{
  "n_layer": 8,
  "n_experts": 32,
  "d_expert": 96,
  "activation": "swiglu",
  "moe_layers": [0, 2, 4, 6],
  "normalize_top_k": true,
  "init_std_router": 0.0142,
  "lr_router": 0.00192,
  "vocab_size": 1024,
  "optimizer": "adamw",
  "beta2": 0.95,
  "grad_clip": 2.0
}
Below are experts of layer 2 (counted from 0) of a mixture-of-experts language model. Rows are named router (the router's row for the expert), gate (a neuron's input weights, with its number), up (a neuron's input weights, with its number), down (a neuron's output weights, with its number) and show model dimensions 64-127. Each number is 50 + 10 x the weight over its row's rms, rounded and kept within 0 to 99.
Before each expert's rows: a language model's description of what the expert responds to. This comes from a sample of Wikipedia text that the model never trained on.

# expert 25
What it handles: Pipe separators between cells in statistics and results tables, plus some mid-word pieces like Cape, Catholic, Revolution.
router:31 66 47 41 54 48 50 70 56 50 51 41 31 67 51 47 55 56 35 44 33 42 48 64 71 61 50 36 33 55 48 41 52 66 35 47 58 55 36 48 49 51 45 48 45 48 49 41 66 36 61 56 36 50 44 55 61 59 43 49 32 45 52 54
gate0:52 37 59 60 54 53 47 45 47 62 43 48 54 66 38 46 48 43 40 51 53 71 41 36 51 52 50 51 42 39 59 48 69 56 42 60 31 56 46 57 65 64 65 39 63 44 65 51 56 33 56 48 41 44 64 41 48 45 51 30 63 70 58 39
up0:43 61 56 58 44 66 59 40 75 43 48 40 56 60 43 68 52 54 42 45 52 47 49 62 40 56 55 48 49 43 58 65 56 47 72 59 43 60 51 58 57 36 56 58 49 59 45 46 37 69 41 59 40 59 56 43 43 51 47 68 42 67 60 67
down0:64 45 56 57 57 33 45 42 60 57 53 55 51 41 36 66 49 30 47 48 51 77 22 61 43 50 50 51 36 37 56 54 44 41 67 47 44 31 37 52 45 33 41 50 45 36 31 47 32 53 52 47 35 58 62 49 49 55 65 54 43 37 49 60

# expert 28
What it handles: Second piece of a word after its first letters, like ill in million and mill, ach in reach, us in muscles.
router:44 53 32 35 53 57 57 41 39 49 49 39 45 51 54 40 52 53 49 66 58 48 35 58 38 45 44 45 66 63 69 52 59 43 54 55 60 51 64 53 34 51 57 64 72 61 33 46 69 41 49 50 62 39 57 39 38 45 53 51 41 62 54 43
gate0:58 66 47 50 42 62 40 48 52 61 47 59 67 43 45 52 38 59 44 65 35 52 32 35 58 43 49 34 43 42 57 46 61 44 38 59 38 49 61 48 43 40 41 61 47 58 25 39 44 66 43 57 44 66 42 56 61 44 54 54 64 46 40 40
up0:55 40 53 47 60 60 58 38 63 60 34 51 39 57 47 54 54 35 58 58 47 69 54 21 47 65 58 41 48 55 68 56 54 45 48 47 44 50 56 70 63 51 62 38 59 53 64 19 45 51 44 70 30 66 60 48 60 42 60 33 41 46 55 56
down0:66 56 47 48 38 53 55 51 42 37 39 51 42 52 45 44 44 50 57 39 47 78 64 53 49 55 51 32 56 44 50 45 54 52 38 44 42 35 45 63 48 30 68 51 51 48 53 71 39 42 53 39 34 51 53 56 50 57 58 49 63 52 65 72

# expert 14
What it handles: Mid-word and suffix pieces, e.g. al in behalf and females, ing in beginning, ical, ous, often after h.
router:44 40 55 61 49 43 56 63 52 52 47 61 53 59 64 68 45 54 51 38 59 46 37 53 66 30 64 54 56 49 57 59 50 78 54 35 35 62 43 58 54 63 53 41 41 43 50 49 56 26 55 58 56 41 62 68 63 52 42 54 56 61 68 44
gate6:61 48 52 54 42 56 38 27 49 49 71 49 46 54 54 54 65 57 58 37 50 56 44 47 58 54 54 57 62 42 52 52 59 61 53 59 51 54 58 66 31 42 65 33 53 41 58 50 59 54 45 52 43 40 51 49 46 57 60 64 33 57 37 35
up6:65 47 59 57 47 62 49 62 49 60 26 45 53 42 41 45 42 58 44 46 50 49 60 62 55 50 57 57 60 50 39 60 44 58 46 47 38 54 45 54 57 43 41 54 40 40 55 52 57 37 45 41 36 41 66 41 45 38 51 42 57 38 50 59
down6:48 52 56 59 51 37 62 45 78 51 56 56 44 50 56 52 48 39 51 51 36 33 66 33 44 52 57 38 50 44 54 45 48 63 52 54 48 56 51 37 50 41 50 53 52 53 51 56 49 33 54 45 52 62 41 29 47 56 46 52 58 51 62 42

# expert 1
What it handles: Word-ending pieces such as y, es, ly, ies, often closing names or plurals, like Morphey, representatives, Clyde, notions.
router:63 53 61 59 39 48 40 53 42 63 41 57 39 36 60 47 56 55 36 62 44 48 53 59 52 53 65 37 50 29 42 44 52 62 43 55 57 47 56 51 69 44 63 62 56 45 47 56 49 61 69 49 54 57 72 46 44 50 47 64 57 33 38 57
gate6:50 42 53 59 59 35 47 25 54 48 29 44 51 42 54 56 36 38 39 65 45 55 58 67 51 65 49 46 42 57 50 45 63 61 46 46 72 52 52 52 58 46 72 43 74 60 52 48 59 56 61 48 47 52 37 50 55 51 26 41 39 63 53 58
up6:53 38 53 55 41 54 42 54 47 38 60 74 44 58 46 66 41 52 38 61 55 58 66 41 39 39 44 51 32 36 57 47 52 53 47 63 56 47 77 38 45 43 51 44 64 44 58 36 34 50 37 33 61 59 38 35 40 40 53 59 72 53 68 47
down6:58 44 27 59 57 51 58 47 80 41 50 57 47 60 57 57 50 45 53 59 59 44 63 30 51 52 50 43 56 55 43 44 43 41 55 50 49 48 54 74 46 62 35 39 42 46 59 34 56 51 73 53 53 44 57 39 52 45 54 66 59 52 55 36

# expert 23
What it handles: Pieces continuing a word's first letters, e.g. ue in Blue, est in western, oy in Royal, ite, istrict, eries.
router:47 37 57 56 51 41 44 28 63 53 53 61 58 41 53 42 63 53 54 48 51 66 43 59 54 57 53 61 49 62 45 26 56 40 47 30 56 57 33 64 43 51 34 48 50 46 55 28 58 51 26 40 55 60 51 33 34 50 65 54 39 63 46 45
gate0:62 44 43 49 65 52 66 52 33 49 62 49 25 62 54 60 36 49 35 51 55 47 56 50 55 62 48 62 49 62 49 49 59 78 38 40 52 55 61 41 45 61 35 39 54 55 49 52 58 56 58 46 56 70 56 41 38 54 46 30 40 48 38 52
up0:68 63 68 38 72 44 55 65 45 55 59 62 30 52 31 38 51 51 43 53 39 55 55 44 69 52 53 52 45 43 62 60 54 69 43 45 45 64 55 49 49 49 62 43 68 52 61 69 67 59 58 56 35 45 62 58 34 58 43 46 53 35 46 43
down0:54 56 35 49 48 49 53 49 61 50 41 47 57 47 68 30 42 41 60 52 55 71 52 55 45 53 54 28 43 39 43 58 67 39 48 59 56 50 52 33 36 41 38 36 37 47 39 53 41 62 60 46 44 34 57 55 58 46 47 69 40 54 52 85

# expert 30
What it handles: First pieces of words after a space, such as re, pro, con, ex, se and opening quotes, as in reopened, relief, Town, sexual.
router:43 59 46 46 53 47 56 50 67 45 54 37 50 67 48 61 49 61 42 31 32 70 52 45 40 55 63 38 42 55 61 62 45 39 45 59 57 37 36 61 55 50 52 25 54 60 36 58 50 47 60 69 42 53 74 52 47 53 54 54 49 75 40 62
gate0:46 62 64 47 57 60 59 55 54 59 60 37 58 58 44 68 39 47 58 46 44 52 51 58 52 57 46 74 40 26 48 62 46 52 65 38 62 50 49 61 64 51 64 62 53 50 37 51 41 68 48 45 50 45 57 53 44 49 42 50 55 32 55 41
up0:62 57 53 53 39 36 51 45 43 57 51 59 36 39 39 42 46 43 31 39 32 39 40 51 64 37 56 60 53 48 39 54 37 45 47 34 50 44 61 57 48 53 52 43 54 49 51 44 44 70 74 56 59 55 44 59 57 53 44 72 37 44 36 46
down0:50 46 49 46 34 31 55 40 54 51 54 47 44 51 59 62 58 49 55 69 66 36 55 39 50 36 58 40 53 54 50 47 49 55 61 34 52 73 52 55 53 49 35 47 33 58 49 70 35 56 50 56 32 40 45 42 54 43 58 65 44 50 39 57

# expert 19
What it handles: Early pieces of words, often starting with p or P, such as p, pro, app, pol, and mid-word ist, ot, ob: Pistons, voting.
router:49 72 47 39 56 60 56 50 55 44 45 47 56 61 36 39 27 44 46 49 41 45 59 63 40 63 49 57 70 62 65 58 67 39 40 73 57 46 58 52 61 40 48 33 70 67 52 62 55 29 74 49 68 34 48 45 48 48 56 41 39 44 63 51
gate6:63 55 55 53 34 55 58 47 42 59 49 55 64 49 40 57 37 69 46 48 23 52 66 52 44 55 45 61 50 21 36 66 54 50 57 63 57 52 35 51 62 61 60 42 41 56 59 64 34 64 48 39 65 60 41 41 31 35 39 51 61 43 53 58
up6:42 61 45 55 46 52 48 44 44 53 28 60 47 28 64 42 33 46 44 56 45 40 48 38 50 43 59 43 31 58 50 46 36 38 51 41 40 35 46 46 60 70 52 51 31 53 49 66 49 36 41 55 59 32 52 58 46 39 44 68 54 44 54 59
down6:55 42 48 82 33 47 53 36 54 57 72 42 46 49 47 51 41 46 49 52 44 46 44 40 51 48 46 45 18 60 43 39 54 57 27 46 52 42 40 67 56 56 52 36 55 40 52 58 43 61 52 38 64 54 41 66 53 51 56 40 67 42 64 52

# expert 22
What it handles: First piece of lowercase words after the, a or a hyphen, like st in stem, dis, c in called, v in various.
router:64 58 60 55 74 61 59 32 52 27 60 45 37 57 57 62 55 37 59 45 59 39 54 45 38 35 33 43 54 43 62 43 36 52 44 54 56 36 40 35 59 50 49 44 39 36 50 62 49 52 38 48 49 52 44 50 45 30 44 49 41 55 65 51
gate6:69 58 44 53 67 69 52 35 71 50 55 55 55 68 51 61 53 68 56 65 37 61 54 39 40 39 52 37 77 59 65 58 47 54 54 65 56 58 51 40 60 47 47 64 45 40 61 52 47 60 43 39 49 55 52 51 52 54 49 53 40 48 66 58
up6:40 40 39 51 16 60 38 47 45 54 56 58 73 42 45 49 70 49 51 66 70 50 35 57 45 60 62 60 29 37 50 58 42 46 59 48 49 44 53 45 40 32 41 58 40 48 57 58 54 67 40 29 60 49 46 63 51 42 49 48 56 34 46 56
down6:52 49 44 64 64 30 42 57 47 49 47 59 61 50 55 55 39 67 32 51 43 70 50 43 39 44 44 44 45 61 46 60 41 61 52 44 63 45 57 44 54 63 44 53 60 55 46 42 73 48 44 40 38 56 63 47 39 36 67 41 59 50 34 50

# expert 21
What it handles: Bare space tokens before digits in tables and text, plus short word-initial pieces (l, re, s, al), as in "| 586", "landing".
router:45 56 68 41 51 53 69 43 33 37 55 51 51 47 53 74 60 52 48 64 41 60 50 45 42 51 40 39 38 49 32 65 37 39 61 50 54 50 62 55 44 52 53 43 47 54 68 36 37 46 45 50 32 46 76 38 43 35 46 32 47 57 42 50
gate0:60 52 40 44 42 74 76 43 64 43 47 52 42 63 55 56 66 48 43 41 57 49 53 50 50 50 65 38 46 39 54 48 70 52 45 58 54 73 42 51 56 49 42 44 63 37 55 51 43 62 44 49 59 50 33 38 57 51 53 48 36 51 42 55
up0:49 32 36 46 48 53 46 41 53 39 44 61 48 57 67 57 37 42 36 52 44 49 52 67 47 55 47 45 45 62 35 55 64 57 52 58 64 46 57 64 36 51 56 58 47 67 59 46 36 78 38 63 42 59 48 54 33 36 70 65 53 34 47 25
down0:47 52 46 63 45 54 32 58 59 47 56 70 63 37 53 30 58 42 65 54 48 40 41 58 45 30 58 44 49 64 62 41 68 46 53 46 38 39 62 65 60 46 61 54 41 56 55 44 42 49 70 54 42 58 60 48 40 54 31 41 47 61 68 52

# expert 26
What it handles: Periods ending sentences and abbreviations like Ave., decimal points, hyphens, spaces, degree and second marks in coordinates.
router:56 58 58 59 51 50 69 53 58 52 61 48 45 50 41 62 56 38 43 51 36 42 40 59 52 57 48 53 47 66 37 56 53 47 36 48 51 53 62 46 47 42 37 55 72 47 74 50 45 41 56 53 48 51 45 44 57 37 50 47 66 42 37 49
gate0:37 63 40 42 62 29 40 63 43 49 49 28 45 41 45 47 61 29 71 49 41 36 51 47 36 50 39 53 47 57 35 47 43 44 55 63 46 60 48 64 51 61 46 47 45 59 48 58 34 43 43 57 64 46 40 47 49 45 55 43 52 64 53 65
up0:42 59 42 60 67 67 39 56 45 42 43 40 33 47 65 64 61 32 54 47 48 51 43 52 34 58 38 44 50 58 56 42 58 56 50 39 40 72 52 51 55 49 48 53 32 62 57 55 31 61 47 59 48 45 52 59 44 54 43 53 38 40 60 60
down0:48 53 43 53 40 28 32 53 41 57 42 66 59 50 43 62 63 49 54 44 55 36 49 44 36 43 50 54 52 57 54 47 59 55 51 27 64 53 35 49 36 61 56 52 45 40 52 54 50 40 44 46 56 37 50 78 57 44 55 46 60 42 34 42

# expert 18
What it handles: Word-internal syllables, especially "er" and pieces before suffixes, as in Peter, operated, writer, attributed, courtyard.
router:47 38 64 45 43 59 44 52 49 53 42 46 57 72 35 62 61 61 67 58 56 65 46 44 37 29 49 48 42 37 56 59 43 38 64 53 35 38 38 55 40 52 40 61 38 48 60 57 52 52 34 41 61 54 33 39 40 31 61 37 43 39 60 60
gate0:51 36 54 47 53 41 38 46 23 34 46 45 28 33 50 56 51 43 57 62 54 54 38 58 56 61 36 51 46 51 57 39 45 41 38 48 40 51 59 53 46 54 65 48 57 63 58 48 33 58 47 45 45 61 45 25 40 64 61 37 54 46 26 31
up0:45 70 55 38 57 51 53 48 59 75 35 26 64 65 28 39 48 49 59 40 46 60 56 48 37 56 34 59 49 56 58 61 54 40 41 52 71 41 43 39 64 36 49 36 44 48 57 58 49 53 65 53 47 46 64 42 43 43 42 45 35 40 65 40
down0:67 47 53 60 34 65 42 53 31 38 48 59 53 58 57 40 46 24 81 40 37 38 55 55 64 73 59 49 67 62 52 63 69 46 52 49 46 42 34 50 51 47 56 55 56 67 48 38 38 37 46 44 43 51 45 66 52 66 56 45 46 57 48 50

# expert 16
What it handles: Single capital letters and short pieces inside acronyms, codes and names, like GMT, PDCNB, InChI, Gibbs, embassy.
router:36 37 44 40 55 64 44 38 38 32 48 51 54 37 45 55 57 45 37 38 60 57 49 59 77 55 40 53 57 43 30 46 40 44 59 52 44 62 52 53 73 47 38 51 60 41 61 42 47 45 40 70 52 41 58 52 57 53 37 56 54 37 48 54
gate6:42 42 49 43 57 38 59 70 58 63 57 58 51 44 63 51 35 31 59 52 36 55 41 23 42 56 50 44 56 49 49 43 76 54 59 53 60 52 62 54 70 64 47 65 74 35 54 33 48 55 44 66 47 49 65 59 36 49 45 40 61 48 40 51
up6:47 46 50 60 58 43 47 56 44 47 58 53 51 42 55 57 45 38 57 53 52 41 47 47 45 54 34 59 46 36 48 63 40 56 29 55 50 56 66 63 46 49 68 39 18 51 31 58 54 48 31 47 40 64 55 54 54 44 66 43 55 60 68 62
down6:64 65 58 51 49 59 68 65 58 48 34 56 64 57 61 43 46 54 58 32 34 47 43 48 27 35 41 64 78 55 56 52 38 49 54 52 33 69 46 54 58 64 52 61 64 42 53 53 36 44 43 53 47 50 56 64 48 63 31 52 53 59 49 41